Experts of a small language model.
Size: 12 layers, width 192, vocabulary 32850.
Training: a variant of Muon for the experts, 262M tokens.
Below are experts of layer 4 (counted from 0) of a mixture-of-experts language model. Rows are named router (the router's row for the expert) and show model dimensions 96-191. Each number is 128 + 24 x the weight over its row's rms, rounded and kept within 0 to 255.
After each expert's rows: a language model's description of what the expert responds to. This comes from a sample of Wikipedia text that the model never trained on.

# expert 0
router [ 94 105  83 159 109 125 134 149 100 150 144 123 127 104 141 140 153 135  76 143 127  90 104 113 150 161 108 148 163  95  68 133 133 148 145 100 147 149 127 134 149 146 141 128 148  89 119 112 113 134 106 112 152 175 114 126  91 125 121 130  97 193 181 127 157 121 151 110 150 132  98 114  96 125 143  76 151 126 138 139 128 110 108 150 118 139 167 130 131 134 117 127 137 169 161  98]
What it handles: Short consonant or syllable pieces inside words, often names or rare words, such as turn-p-ike, mod-ell-ed, log-g-ed, Com-ill-as.

# expert 1
router [153 145 112 151  99  91  81 154 164 129  84 123 125 106 131 142  97 141 132 119 120 140 151 114 105 135 179 145 105  95 145 167 127 159 127 171 111 127 115 118 102 141 134 142 159 101 137 128 135 163 158 137 112 143 106 115 117 117 155 136 115 105 154 133 137 133  90 130  70 123 132 135 133 148 100 136 162 154 116  91 110  84 134 154 124 106 130 139  90 135 167 158 133 143 101  99]
What it handles: Forms of be and have after a subject or relative pronoun in prose, such as was, are, has been, and is a.

# expert 6
router [105 134 152 149 109 120  95 101 121 105 151 127 119 164 147 137 120  97 127 153 114 148 153 166 127 104 130  83 117 122 149 134 144 108 125  97 136 170 112  89 103 123 123  98 141 108 117 113 170 162 134  80 132 132 139 101 155 180 135 152 135 155 133 124 109 156 121 144 154 156 150 105 166 118 146 142 159 131  83 101  96 139 135 108 159 128 127 124 156 135 107 136 133 149 128  99]
What it handles: Given names and word starts at the beginning of article titles or lines, such as Samuel, Henri, James, and taxobox "- Species:" fields.

# expert 11
router [126 136 105  98 155 150 146 152  73 135 143 143 160 137 133 123 130 137 138 138 153  92 135 122 155 140  93 132 177 132 134 112 122  85 124 113 110  80 131 143 148 115 124 131 138 126 127 140 155 147 115 140 115 159 159 151 113 160 135 125 108 132 124 110 138 100 147  62 130 119 121 107  80 147 134  59 139 137 167 137 166 122 180  62 120 108 118 159 132 105 131 136 108 109 168 150]
What it handles: Periods ending sentences, often fused with a word ending like ing., es., ation., ers., usually followed by a paragraph break or The.

# expert 31
router [127 133 143  77 117 114  90 127 148 147 127 108 161 131 103 110 148 178 112 105 154 113 155 126  59 120 201 116 136 136 145 106 128 153 154 184 137 103 134 131 135 107  85 165 144 164 109 137 128 164 152  96 110 139 128 126 143 151 141 134 130 132 100 118 139 117 150 133 130  85 151 130 177 147 138 132 141 158 118 154 110 159 133 116 155 133 104 135 140  96 140 160 103 115 140 100]
What it handles: Prepositions and conjunctions linking a verb to what follows in narrative prose, such as with, that, until, including, due to.

# expert 14
router [ 75  81 157 129 128 137 143 124 101 113 146 109 126 136 132 138 126 107 133 186 127 139  94 112 146 116 117 134 153 137 125 122 119 134 140 118  87 150 135 131 118 174 169 140 146 119 143  89 115 117 113 131 105  99 123 146 172 129 106  98 113 137 103 137 146 148 127  86 142 154 128 142  93 122 104 171 152 113 125 144 164 142 154 107 132 150 151 133  97 132 132 113 131 189 122 136]
What it handles: Short opening pieces of capitalized or rare words, such as I-ap-odian, A-c-ademic, M-eat-wad, plus biography phrases like was born and Born:.

# expert 13
router [114 101 144 105 172 168 150 130 127 114 115 114 139 123  97 113 124 142 140 108 133 103 119 121 117 150 136  98 137 167 104 119 138 161 114 139 120 151 156 121  76 162 139 123  69 155 107 148 126 139 123 180 122 145 159 119 159 128  70 128 191 102  73 106  95 123 167 111 160 156 132 166 122 137 152 155 143 116 126 100 116 144 121  82 139 127 150 139 140 117 151  99 129  94 107 150]
What it handles: Degree and minute marks in Coordinates lines like 49°4′N, plus connectives and relative words like that, and, from, which.

# expert 17
router [174 143 137  89 108 141 118 123  92 137 147 134 111 190 155 151 127 122 150 179 173 152 184 175  86 111 121 139 174 110 157 144 110 125 127 180 146 123 161 143 135 182 156 117 104  93 122 181 144 118 127 100  96 126 141 141 143 125 107 167 106 139 152 114 143 128 118 172 132 132 133 132 123 101 115 127 150 140 127 110 146 101 119 145 105 126 127 113 142 135 129 105 108 134 130 118]
What it handles: Given names and name starts in plot summaries and lists, such as Edward, Sonny, Shredder, Mexico, often sentence subjects before a verb.

# expert 29
router [182 153 132  98 121 142 142 141  71 129 146 136 149 140 133 135 135 120 157 155 146 126 129 143  82 147 152 140 159  83 125 128 124 125 120 176 150 133 140 125 111 143 128 125 111 121 102 166 159 103 116 129 128 169 173 136 140 134 134 156 122 119 145  99 145 140 108 138 124 160 112 169 106 109 129 138 148 127 151 104 130 117 134 148 130 102 112 101 118 136 127 133 140 101  85  96]
What it handles: Plain nouns ending a phrase, such as scheme, team, festival, river, plus repeated | — | — cells and coordinate or team-list separators.

# expert 28
router [154 103 141 147 145 122 108  98 129 117 106 144 115  80 117  92 143 112 105 130 106 101 134 136 203 103 157 125 114 171 155 119 124  68  95 121 138 159 184 101 144 133 140 143 116  84 119 161 148 113 157 153 137 153 136  99 140 141 110  76 151  95 136 127 137 129 108 135 115 112 162 130 122  93 149 148 164 118 140 131 102 135  95 162 125 149 149 157 130 144 107 182 126 126 127 134]
What it handles: Quotation marks, by, as, and colons in infobox or list labels, such as Other name:, cast lists with as.

# expert 16
router [123 133 105  99 133 148 161 135 123 115 151 131 113 149 135 153 137 114 132 137 127 129  93 137 131 125  96 121 150  80 136 120 146 148 150 109 131 148 128 135  87 122  77 112 146 160 122 130 169 111 109 113 120  83 141 108 117 158 152 158 141 123 120 111 140 152 137 144 163 164  97  75 145 162  79 135 164 109 104 108 138 146 140 170 149 120 131 121 116 133 162 155 148  94 111 134]
What it handles: Punctuation after names, mainly the ( before birth dates in biography openings, plus commas, and, in, of, and table pipes.

# expert 15
router [161 144 142  90 105 142 134 138  81 131 159 143 121 149 139 149 135 128 152 164 169 135 116 154  76 127 133 145 160 106 136 128 114 129 126 160 174 144 126 137 114 173 153 109 134 125 111 176 148 110 121 127 130 164 138 134 138 111 129 161 139 115 144  91 145 116 122 161 118 150 102 151 110 105 113 116 168 109 122  87 135 126 117 157  98 114 139 106 128 135 149 124 148  89  89 121]
What it handles: Commas, pipes, dashes and closing pieces ending items in lists and tables, plus botanical author abbreviations like Jacq., Lozano; also colour adjectives.

# expert 19
router [110 173 149 127 156 121 125 113 128  99 117 134 115 111 141 143 120 102 114  96 121 147 178 136 117  97  84  86 121 115 148 127  97 106 156 116 177 104 119 151 106 109 114  97 137 127 107 142 151 128 139  76 126 132 161 130 101 123 116 113 125 108 140 113 171 133 159 115  97 117 164 124 122 103 106 107 137  97 166 128 134 126 148 130 144 117 123 124 122 110 135 147  98 139 129 120]
What it handles: Inner syllables of proper names and rare words, after pieces like Re, Ar, Par, as in ew, sh, enth, ade.

# expert 20
router [141  90 102 142 102 156 151 148 147 137 122 132  66 151 133 143 129 145 132 125 134 133 120 115 169 133 132  90  78 109  81 175 154 129 119  99 138 135  96 155 164 123 135 126 151 140 144 110  84  88 123 105 136  76 119 129 135  98 110 129 132 158 113 143 108 144  89 168 100  98 105 138 156 141 122 140  95 126 115 132 109 104  96 142 128 113 173 124 139 112  88 106 155 139 155 124]
What it handles: First digit of years and other numbers after "in", "(", or table bars, such as 1 in 1931 and 2 in 2012.

# expert 10
router [127 128 145 106 142 125 145 108 143 185 104 139 127  87 117 133 103 135 136 141 163 134 131 123  89 158 149 137 147 115 153 164 105 108 106 187 142  73 127 145  95 159  68 118 121 112 112 174 153 151 142 141 137 134 125 116 144 144 116 141 136 121 148 161 124 136 129 157 136 130 155 182 154 118 115  94 104 131 177 130 139 104 122 136 103 147  80 156 137 156 182 103 110 132  77  99]
What it handles: The and fused phrases like of the, in the, to the, especially at sentence starts after a period or line break.

# expert 18
router [135 113 117 167 145 105 169 119 115 149  91 128 161  83 121 106 113 109 120 120  74 146 105  99 140 104 149 128  86 140 110  98 126 131 158  83 135 138 147 105 185  83 132 136 115 103 145 106  95 128 131 149 145 133  89 135 124 125 176 105 112 116  98 166 130 103 153 105 143 115 152 106 124 141 158 145 100 108 137 172 161 128 144 103 135 172 121 139 139 142  88 136  95  94 123 167]
What it handles: Newlines and paragraph breaks after a sentence, table row or infobox item, and the list or heading markers that start lines.

# expert 22
router [151 114 126 136 110 137 136 144 153 153 170 156 170 168 142 110 105 103 162 130 155 111 153 141 107 122 156 139  88 179  97  91 126 137 108 129 138 117 113 125 100 136 135 132 110 138 149 135 134  81  93 153 138 107 134 139 137  99 107 110 116  93 118  98 139 131  64 127 118 160 109 161 101 114 124 141 106 109 117 126 101 162 115 142 152 140 114  91 125 169  90 118 125 126 146 111]
What it handles: Final digit groups of years and numbers after a leading digit, such as 966 in 1966, 017, and times like 59.

# expert 3
router [107 127  98  90 116 133  95 129 178 135 119 135 141 121 155 155 124 128 144  70 132 159 152 115  86 138  98 143 184  88 169 172 149  77 116 164 115 124 118 107 106 146  92  95 136 156  90 132 134 108 121 159  74 131  95 112  83 134 159 123 117 108 115 170 111 139 157 124 111 144  90  58 104 131 146  97 100 119 123 173 147 117 154 153 144 103 121 136 130 164 130  88 139 100 123 137]
What it handles: Digits and cell separators in numeric tables, scores and coordinates, like 2-1 match results, vote counts, climate figures; also forms of take.

# expert 21
router [ 91 143 157 129 112 148  84 135 143 145 138 131  86 164 136 136 118 149 157 126 114 124 152 129 140 123 119 120 158 159 180 149 125 154 119 119  97 156 123 105 129 101 149 100 138 135 115 107 166 134 114 114 119 129  93 173 143  86 113 159 145 121 157 129 101 154 147 162 141 149 109 142 160 113 136 151 115 108 100  72 175 152 138 130 163 108  78 116 140 102 110 101 142  77 109 134]
What it handles: The word piece right after an opening letter or short fragment, as in L-ens, l-in-earized, L-on, K-are-em; also adjectives like great, long.

# expert 7
router [121 172 138 154 130 126 152 122 133 101 106  88 122 144 156 129 145 145  60 106 121 132 154 136 111 117 102 176 125 126 123 117  82 169 167 134 129 103 112 127  84  89 184  94 120 102 119 114 147 110 128 150 168 146 121 113 127 101 131 116 127 166 146 130 136 116 150 115 138 152  94 113 130  81 114 102 113 121 114 135 123 110 112 150  91  98 163 108 115 106 112 120 151 171 138 115]
What it handles: Digits in tables, coordinates and statistics, LaTeX symbols and brackets, and inner word fragments like or, ur, ock.

# expert 30
router [144 154 134 119 131 114 107 126  88 134 162 162 105 148 144 134 132 121 144 163 161 158 127 165  89 127 137  95 152 125 132 140 112 129 105 170 134 130 146 136 118 189 153 127 116 135 105 162 158 108 104 111 120 189 118 124 142 115 142 147 121 117 182 104 164 114 140 147 133 152 101 108 116 102 128 129 181 109 117 101 154 110 120 161 104 110 119 109 141 117 167 130 124  86  83 157]
What it handles: Starting pieces of names or words after a comma, the, or table pipe, such as Co-opman, Philadelph-ia, JP, and win-percentage cells like | .426.

# expert 25
router [167 113 179 146 115 107 126 108 126 110  85  77 125 176 115 111 133 139  90 126 156 158 126 137 148 130 124 113 125 162 113 121  95 120 145 112 114 131 143 111 146  94 122 118  92 104 140 131 116 161 146 102 165 110 135 104 145 167  87 158 140 146  80 140 139 138  89 150 147 120 154 127 168 135 123 133 123 139 117 116  82 124 139 123  81 101 113 129 149 125 126 123 100 190 123 146]
What it handles: Capital letters or The starting a line, heading, list item, or table cell, such as M in Mandi and | R.

# expert 4
router [115  96 123 149 137 134 146 133  79 143 155  95 158 130  99 149 153 130 150 147 158 120 108 108  95 134 148 119 133 114  90 105  79 124 157 162 141 121 208 144 149 139 156 133 122 149 115 177  88 109 142 125 105 136 174 113 134 130  88  76 142 128 118 107 182 138 136 119 151  90 151 147 101 116  96 179 115 153 123 177 102 137 105 173  96 152 124 129 123 115 106 144 134 154 172  81]
What it handles: Mixed content words and word pieces after the or of the, such as very, pick, Medicine, State, plus some table number cells.

# expert 23
router [171 140 123  82 108 125 150 140 116 148 152 130 134 117 127 138 130 151 124 171 140 103 116 169 117 168 157 169 144 113 130 130 151 131 125 143 147 127 112 118  92 119  90 149 125 103  97 159 158  96 126 102 105 149 165 123 142 102 134 139 115 113 171 111 155  95 109 135 132 159 107 141 102 100 108 140 175 133 122 137 136 108 127 149 112 106 136 107 143 120 134 131 147 125 106 140]
What it handles: Table cell separators in schedule and results tables, especially empty |  | cells, plus verb stems like rem-, inv-, investig-, grant-.

# expert 5
router [138 162 144 177 131 131 143 153 101 131 157  98 110 113 133 154 124 136 130 140 145 177  81 134 157 145  95 158 168 134 111 148 142 130 103 121  85 157 105 123 166 153  99 107 141 132 101 124  89 137 162 100 167 159 121 101 134 143 132 124  93 121 141 105 109 114 142 194 133 106 138 130 120 125  82 128 134 117 129 113 145 120 116 169 118 145 151 126 129 118 136  93 120 135 112  83]
What it handles: Common nouns right after "the", especially kinship and group words, such as son, place, match, men, brothers, plus infobox and election-table headers.

# expert 9
router [170 144 127  88 138 118 178 140  78 138 136 129 150 118 102 132 158 116 118 174 132 118 144 148 116 142 128 174 176 115 113 143 153 114 124 130 152 132 143 135  93 144 100 140 118  87 125 135 142  92 120 100 100 151 191 127 137 100 123 132 138 123 125  94 139 120 107 119 111 158 146 110 100 107  98 125 164 152 137 112 144 136 107 136  99 104 152 100 118 145 147 161 138 124 112 110]
What it handles: Single capital letters and word beginnings following a modifier or title word, such as S, C, T, Championship; also taxobox "- Authority:" fields and LaTeX symbols.

# expert 8
router [ 78 114  92 140 110 153 156 124 103 137 159 120 132 116 116 146 128 148 126 185 146 123  73 162  89 126  97 107 151 102 114 168 111 144 121 105 108 151 119 158 138 132  87 144 118 141  97 129 112 138 134 106 131 153 167 127 101 118 132 168 110 138 139 118  96 133 120 159 152 101 111 123 144 130 142 115 151 124 124 108 144 105 106 170 153 118 125 109 157 101 167 169 135 110 122 143]
What it handles: Opening braces in LaTeX \begin{...}, particles like de and d', name prefixes like McC and De, and foreign-name or CJK pieces.

# expert 24
router [178 150 146 129 121 141 125 143 107 123 159 133  94 123 112 136 140 156 139 177 132 112 142 167  81 127 139 143 163 110 142 133 140 130 116 154 143 133 122 128  88 159 139 138 120 105  94 168 141  88 131 142 146 166 163 129 139 121 133 148 136 119 163 116 144 118 144 133 127 174 117 144 126 112 108 117 137 124 110  84 127 119 115 179 138  87 138 105 134 137 150 112 160 107  86 116]
What it handles: Full first names, place names and common adjectives starting a table cell or noun phrase, such as Carlos, London, military, political, Christian.

# expert 12
router [ 86 135  73 116 154 131 145 131 134 102 160 165 131 132 113 152 140 119 178 126 121  91  95 151  98 132 128 130 105 107 131 145 134 137 102 111 149 135 137 134 130 175 101 134 145 154 176  87 123 126 102 173 104 102 142 118  93 120 146  93 156 122 151 121 130 134 148 121 141 109 125 131 135 143 121 125 132 117 156 111 117 146 117 138 171 164 126 116 130 156 140 175 154  89 131  90]
What it handles: Final suffix pieces that complete a word or surname, such as -ory, -arly, -ely, -an, -ient, -sky, -stein, -ville.

# expert 2
router [204 130 129 121 113 122 188 135 153 124 160 114 161 118 110 124 114 164 123  81 139 123 156 122  64 131 149 147 154 129  96 116 104 140 157 116 145  90 126 107 129  77 109 135 123  97 150 112 159 134 138 125 159 128 160 122 113 111 120 136 128 120 123  54 143 121 119 167 175 115 146 112 134 133 102 119 122 131  78 130  77 150 109 129  62 126 102  97 148 115 129 146 130 106 160 133]
What it handles: Word pieces inside longer words and verb forms after was/were, such as kidn-ap, bankrupt-c-y, been, specified, plus section headings starting ==C.